python train.py --n_layer=8 --d_expert=64 --router_score="softmax" --balance_loss=0.00672 --balance_bias=false --shared_expert_gate=true --init_std_router=0.0141 --vocab_size=8192 --beta1=0.95 --batch_tokens=65536 --dataset="wikipedia_en"
Below are experts of layer 2 (counted from 0) of a mixture-of-experts language model. Rows are named router (the router's row for the expert), gate (a neuron's input weights, with its number), up (a neuron's input weights, with its number) and show model dimensions 0-191. Each number is 50 + 12 x the weight over its row's rms, rounded and kept within 0 to 99.
Before each expert's rows: "gets" lists some tokens that make up at least twice as much of what it gets as of all text. This comes from a sample of Wikipedia text that the model never trained on. Tokens count by the router's weight.

# expert 59
gets: "z", "e", "o", "ang", "en", "in"
router:43 40 58 28 58 50 40 44 34 45 58 58 47 61 33 30 56 68 38 34 21 45 50 64 55 57 33 52 24 44 56 51 48 55 52 49 21 43 48 41 44 74 71 70 46 59 59 72 33 51 45 52 67 45 60 56 57 48 43 67 27 49 39 58 54 53 57 46 46 58 27 43 54 34 70 44 30 58 50 42 49 58 52 53 59 52 40 36 34 54 37 53 52 35 46 40 37 53 47 62 46 49 44 39 35 20 33 61 45 70 46 54 63 33 71 47 55 51 52 67 48 55 53 39 45 61 64 62 39 58 41 53 60 57 48 67 58 53 52 57 47 41 54 43 17 51 60 60 42 56 57 52 21 37 43 42 63 56 74 57 48 24 53 45 63 70 47 39 40 61 39 44 30 49 63 44 78 40 52 56 47 43 24 53 59 40 26 53 63 60 49 24
gate0:59 47 23 40 29 32 28 41 39 79 56 45 76 54 58 34 45 44 49 45 54 53 52 63 47 42 39 38 33 51 54 71 64 57 52 45 48 51 42 60 55 83 61 45 37 44 41 62 43 59 54 62 49 57 60 73 30 42 36 41 38 49 59 41 38 46 48 46 33 54 77 53 45 39 59 63 62 47 58 54 41 31 47 39 36 61 36 55 69 45 67 49 51 62 44 67 36 45 57 46 34 37 60 61 51 36 34 43 59 52 55 57 39 45 39 62 45 72 55 72 47 30 60 24 34 72 44 50 56 46 55 55 53 55 50 52 75 75 62 38 37 40 11 45 54 46 68 46 66 63 48 46 56 33 72 51 44 55 38 34 55 55 43 39 43 61 45 60 64 49 44 50 38 59 56 65 38 65 56 39 52 41 43 46 59 39 29 44 68 33 44 48
up0:46 42 62 54 44 55 52 58 52 48 72 63 62 52 52 28 35 48 41 35 50 57 65 56 53 39 55 57 28 46 25 72 53 40 50 65 51 35 57 40 79 41 45 57 29 54 52 44 35 56 45 27 27 72 69 51 51 33 56 53 34 51 48 47 60 37 61 57 40 38 41 60 39 74 37 51 61 38 39 77 45 49 62 68 46 64 65 28 59 65 68 48 32 43 43 40 53 31 53 25 45 73 50 23 42 44 49 45 43 45 75 54 71 30 41 43 42 50 37 61 67 50 49 43 50 34 51 35 51 43 60 36 40 67 28 73 42 41 62 45 54 46 52 47 56 42 37 62 36 53 42 51 37 48 58 57 52 31 70 50 40 47 34 65 40 57 43 51 59 63 46 61 35 50 42 35 61 46 33 56 37 52 67 59 41 39 33 38 64 54 45 52
gate1:32 43 37 59 47 55 56 64 51 65 51 56 53 65 46 73 30 37 24 47 56 59 37 37 28 42 63 53 62 62 48 41 38 66 60 52 48 29 39 44 62 22 36 52 31 71 55 60 32 40 52 48 53 43 46 33 30 33 61 70 62 59 50 68 40 65 52 46 50 40 49 43 55 44 40 43 41 59 43 41 58 65 33 40 43 47 51 41 54 49 36 47 62 48 59 50 50 63 67 59 57 59 88 53 57 49 78 59 56 55 49 39 46 47 53 47 56 49 61 54 56 35 45 39 48 49 41 47 46 28 55 53 44 43 52 47 54 27 52 59 51 38 59 66 24 45 59 54 36 49 91 37 59 60 49 44 49 68 58 69 58 25 48 71 34 45 34 42 62 57 77 32 60 42 54 44 69 50 32 67 50 50 39 29 50 56 35 64 51 52 45 49
up1:28 29 33 45 41 35 64 59 47 56 58 48 25 43 47 51 40 56 50 47 48 49 47 43 55 59 44 43 31 61 45 52 25 63 53 45 31 31 35 62 51 55 40 53 56 37 28 44 45 63 55 54 59 56 36 80 39 59 57 43 43 54 67 37 47 35 53 57 46 33 50 40 33 57 59 33 61 47 62 68 32 74 25 50 70 43 62 66 70 36 55 55 43 50 77 47 49 50 28 50 39 65 36 66 58 61 44 64 60 52 60 51 55 39 47 42 31 58 35 25 58 38 48 39 35 28 28 41 35 49 47 46 56 58 42 43 65 59 68 48 30 52 54 26 37 56 41 52 64 63 45 43 38 46 54 49 65 39 41 45 46 58 61 33 38 65 43 47 26 24 59 64 39 58 44 52 71 48 22 40 54 50 41 34 48 42 44 50 53 51 45 68

# expert 51
gets: "t", " T", "r", "it", "or", "p"
router:27 39 53 46 34 63 64 38 40 44 54 48 66 51 52 67 44 79 47 38 78 57 59 70 59 42 53 63 53 62 55 53 45 58 45 65 40 50 53 73 44 43 77 41 49 41 66 50 79 22 53 32 53 50 72 53 45 52 34 55 74 55 28 59 68 61 45 41 58 48 49 47 50 51 40 45 37 28 47 56 63 60 45 46 29 50 49 43 51 50 23 56 62 57 55 46 37 53 44 48 29 60 56 47 51 60 43 61 60 49 48 53 75 42 72 63 75 45 65 50 72 42 31 57 51 57 57 50 58 57 42 29 64 63 39 39 77 60 40 50 51 63 47 48 37 64 59 59 62 55 47 56 20 45 63 42 39 45 51 46 59 40 25 64 35 53 52 32 49 53 37 30 58 56 49 66 53 66 49 47 66 45 58 29 44 45 55 68 52 46 65 44
gate0:50 60 53 53 64 40 42 43 35 38 54 51 61 61 63 69 65 28 45 23 39 52 45 61 51 62 42 49 71 50 52 47 42 61 46 50 36 39 70 64 19 67 44 42 45 41 36 54 45 46 57 60 49 68 57 69 51 38 64 57 34 44 49 12 63 34 41 62 59 43 21 55 61 50 40 49 59 51 75 39 53 50 67 58 62 67 57 52 64 58 59 48 53 63 40 56 44 51 37 53 62 38 36 43 63 42 51 53 29 44 45 30 36 73 62 40 53 65 52 55 53 54 52 33 77 69 42 36 46 42 69 50 30 51 69 62 46 68 47 39 58 53 47 47 67 59 56 58 23 62 34 45 57 46 35 60 51 69 55 58 55 23 64 53 46 78 50 44 60 59 66 44 61 52 45 40 41 34 63 48 45 44 60 40 51 45 58 56 58 63 73 58
up0:49 38 28 62 44 50 49 51 35 47 47 45 60 59 53 50 44 70 33 56 52 44 42 55 63 53 47 58 49 58 44 45 52 39 38 44 36 73 70 66 39 40 66 45 28 61 66 68 47 55 64 49 81 28 30 68 53 49 67 64 40 44 45 33 48 68 50 23 46 52 70 21 44 33 49 49 59 49 64 67 58 19 45 62 59 46 46 65 47 54 32 64 35 60 35 42 45 55 55 39 51 44 40 55 27 51 37 56 49 36 52 40 57 60 75 70 54 42 52 60 36 38 56 37 37 60 66 34 42 59 53 47 51 28 57 47 58 43 34 52 49 41 50 55 60 73 49 42 57 59 46 35 33 37 44 43 53 56 54 55 39 52 38 35 52 62 34 63 45 56 50 54 42 77 51 36 48 70 50 37 63 47 37 38 53 45 75 50 28 34 17 55
gate1:59 51 45 69 46 30 52 28 36 52 53 49 56 43 25 42 52 52 76 55 49 60 44 66 46 73 49 46 51 77 54 43 55 33 48 61 42 40 50 49 40 65 67 73 39 43 52 52 63 61 42 42 67 46 49 56 38 30 52 36 51 48 36 53 56 44 46 60 43 35 66 30 51 47 30 40 50 67 36 58 77 53 56 56 54 34 67 37 30 47 52 40 52 62 41 69 62 44 48 76 59 67 42 37 36 48 78 52 62 43 54 40 68 35 45 47 70 54 46 43 36 49 55 28 74 57 62 59 55 57 54 70 50 30 49 41 53 50 47 66 53 69 41 52 31 45 49 70 35 46 67 73 47 41 66 43 34 45 62 46 52 39 30 44 70 47 77 44 42 44 51 41 54 47 44 42 61 50 73 49 49 53 62 33 58 46 68 42 42 21 63 44
up1:51 58 36 46 26 52 30 34 43 44 63 20 53 79 70 48 26 61 41 55 62 33 50 59 54 70 60 34 30 26 76 56 43 55 29 43 53 60 52 54 57 63 57 33 46 47 51 52 46 35 34 74 62 36 54 57 48 59 27 55 41 41 48 38 42 47 45 58 36 54 46 45 73 73 70 34 48 62 53 47 51 48 27 47 37 47 55 68 48 57 57 46 48 44 52 40 46 44 63 61 26 49 74 57 50 47 35 70 50 49 45 52 27 47 48 50 51 57 65 36 54 60 71 57 54 53 69 52 40 66 43 42 54 47 23 48 32 41 56 37 69 33 34 50 54 46 48 50 49 52 52 43 36 53 43 32 65 34 63 41 43 51 66 54 41 77 43 63 59 36 73 58 63 54 50 49 34 46 45 44 26 47 51 62 45 43 49 44 68 39 34 46

# expert 68
gets: "k", "n", "in", "g", "en", "d"
router:42 34 52 42 68 57 62 51 54 39 66 43 51 61 48 54 60 70 32 34 57 40 45 99 37 52 53 52 45 45 49 50 44 45 66 41 40 52 51 66 56 70 41 48 43 41 45 63 29 46 69 57 67 70 47 40 43 52 55 49 50 31 58 86 47 68 38 45 64 48 51 42 34 73 47 59 45 59 35 64 60 46 66 33 63 46 28 43 34 41 26 54 40 61 51 54 38 58 58 48 53 47 52 36 43 54 31 52 66 49 45 50 76 46 52 24 62 52 45 59 63 40 20 56 65 58 40 51 41 59 52 62 74 50 52 58 45 49 47 43 63 36 50 65 36 66 47 60 53 51 52 50 26 50 69 48 58 49 59 27 44 31 46 43 25 59 50 35 61 49 53 53 36 58 34 82 55 55 34 40 47 43 60 50 50 29 49 54 66 50 53 46
gate0:48 35 28 63 62 30 49 58 46 69 71 64 50 48 57 51 56 67 60 61 25 49 67 58 26 31 41 41 64 43 53 50 45 35 65 43 42 40 28 59 30 61 45 48 41 73 42 45 59 50 66 43 44 72 39 27 61 55 49 49 51 55 60 64 64 53 53 55 51 66 58 49 41 33 57 46 48 57 46 33 32 63 40 57 52 50 45 41 63 57 48 59 33 42 19 43 21 61 65 60 38 37 45 50 49 48 71 34 45 49 44 55 66 55 55 47 61 36 53 42 55 30 53 39 43 54 31 77 62 42 64 55 26 42 42 63 39 45 58 45 45 69 34 40 51 60 51 51 80 40 74 51 50 42 47 51 59 63 51 41 54 44 30 58 43 35 47 53 50 40 39 40 62 45 36 31 57 57 19 44 40 36 47 36 40 48 52 53 28 47 30 59
up0:48 45 43 41 53 47 42 47 41 46 61 56 51 51 41 46 60 43 55 58 59 54 46 54 45 80 36 59 34 39 68 55 51 56 66 42 49 46 30 38 33 60 47 49 54 74 45 58 42 39 65 46 38 42 51 35 56 28 43 45 61 37 48 18 43 55 46 41 47 25 43 50 40 30 51 55 41 55 67 41 55 53 61 52 46 44 21 26 33 24 44 17 51 38 59 32 45 43 49 44 48 36 45 45 60 42 28 53 28 73 56 56 40 38 26 52 47 32 38 51 61 59 62 63 65 63 47 46 46 36 50 42 59 25 55 45 60 27 47 21 57 56 73 26 63 51 69 76 61 50 69 39 48 25 44 52 53 50 53 54 49 51 56 50 42 47 26 36 55 56 44 27 63 52 51 76 58 55 43 40 44 43 60 58 38 56 50 52 42 52 38 42
gate1:58 44 57 59 44 63 53 45 56 65 68 32 44 58 60 59 38 36 70 64 67 56 53 51 29 45 51 26 42 49 36 56 70 51 52 40 63 31 45 28 61 56 42 71 62 50 31 70 59 46 58 20 54 40 34 54 56 36 58 50 61 55 46 62 51 36 49 74 40 42 55 84 48 39 62 39 51 55 43 14 61 62 70 74 39 47 24 68 42 50 49 59 43 61 60 70 50 40 54 52 50 51 32 45 54 56 55 55 44 56 64 58 50 42 31 43 50 64 43 52 51 44 41 57 71 57 41 39 34 54 39 42 57 64 41 83 37 58 40 45 23 42 38 68 58 48 37 63 48 53 35 38 41 48 64 47 63 24 51 61 44 56 58 30 53 53 74 57 37 50 53 56 49 63 59 32 52 63 58 47 43 58 45 58 57 63 57 44 54 51 30 55
up1:52 59 41 54 52 37 62 52 29 43 41 20 22 46 34 33 52 49 59 46 40 35 48 53 60 58 59 43 49 61 48 40 42 54 39 52 48 46 42 66 45 47 40 41 37 67 48 49 51 48 36 50 50 47 23 62 61 54 49 49 44 51 55 50 44 30 36 65 44 44 36 34 43 52 64 60 65 65 30 54 67 36 65 45 18 62 29 50 31 36 42 39 40 41 45 48 53 53 29 56 53 52 62 47 60 71 51 39 41 47 42 61 60 48 66 38 32 82 40 48 40 57 50 41 64 37 62 56 47 30 23 52 54 44 40 52 63 30 47 28 52 57 76 54 69 43 36 55 44 70 44 61 60 34 24 63 67 47 55 43 56 33 74 60 52 52 58 54 40 67 30 45 42 58 74 66 60 54 69 55 60 44 42 58 46 49 44 51 75 72 54 46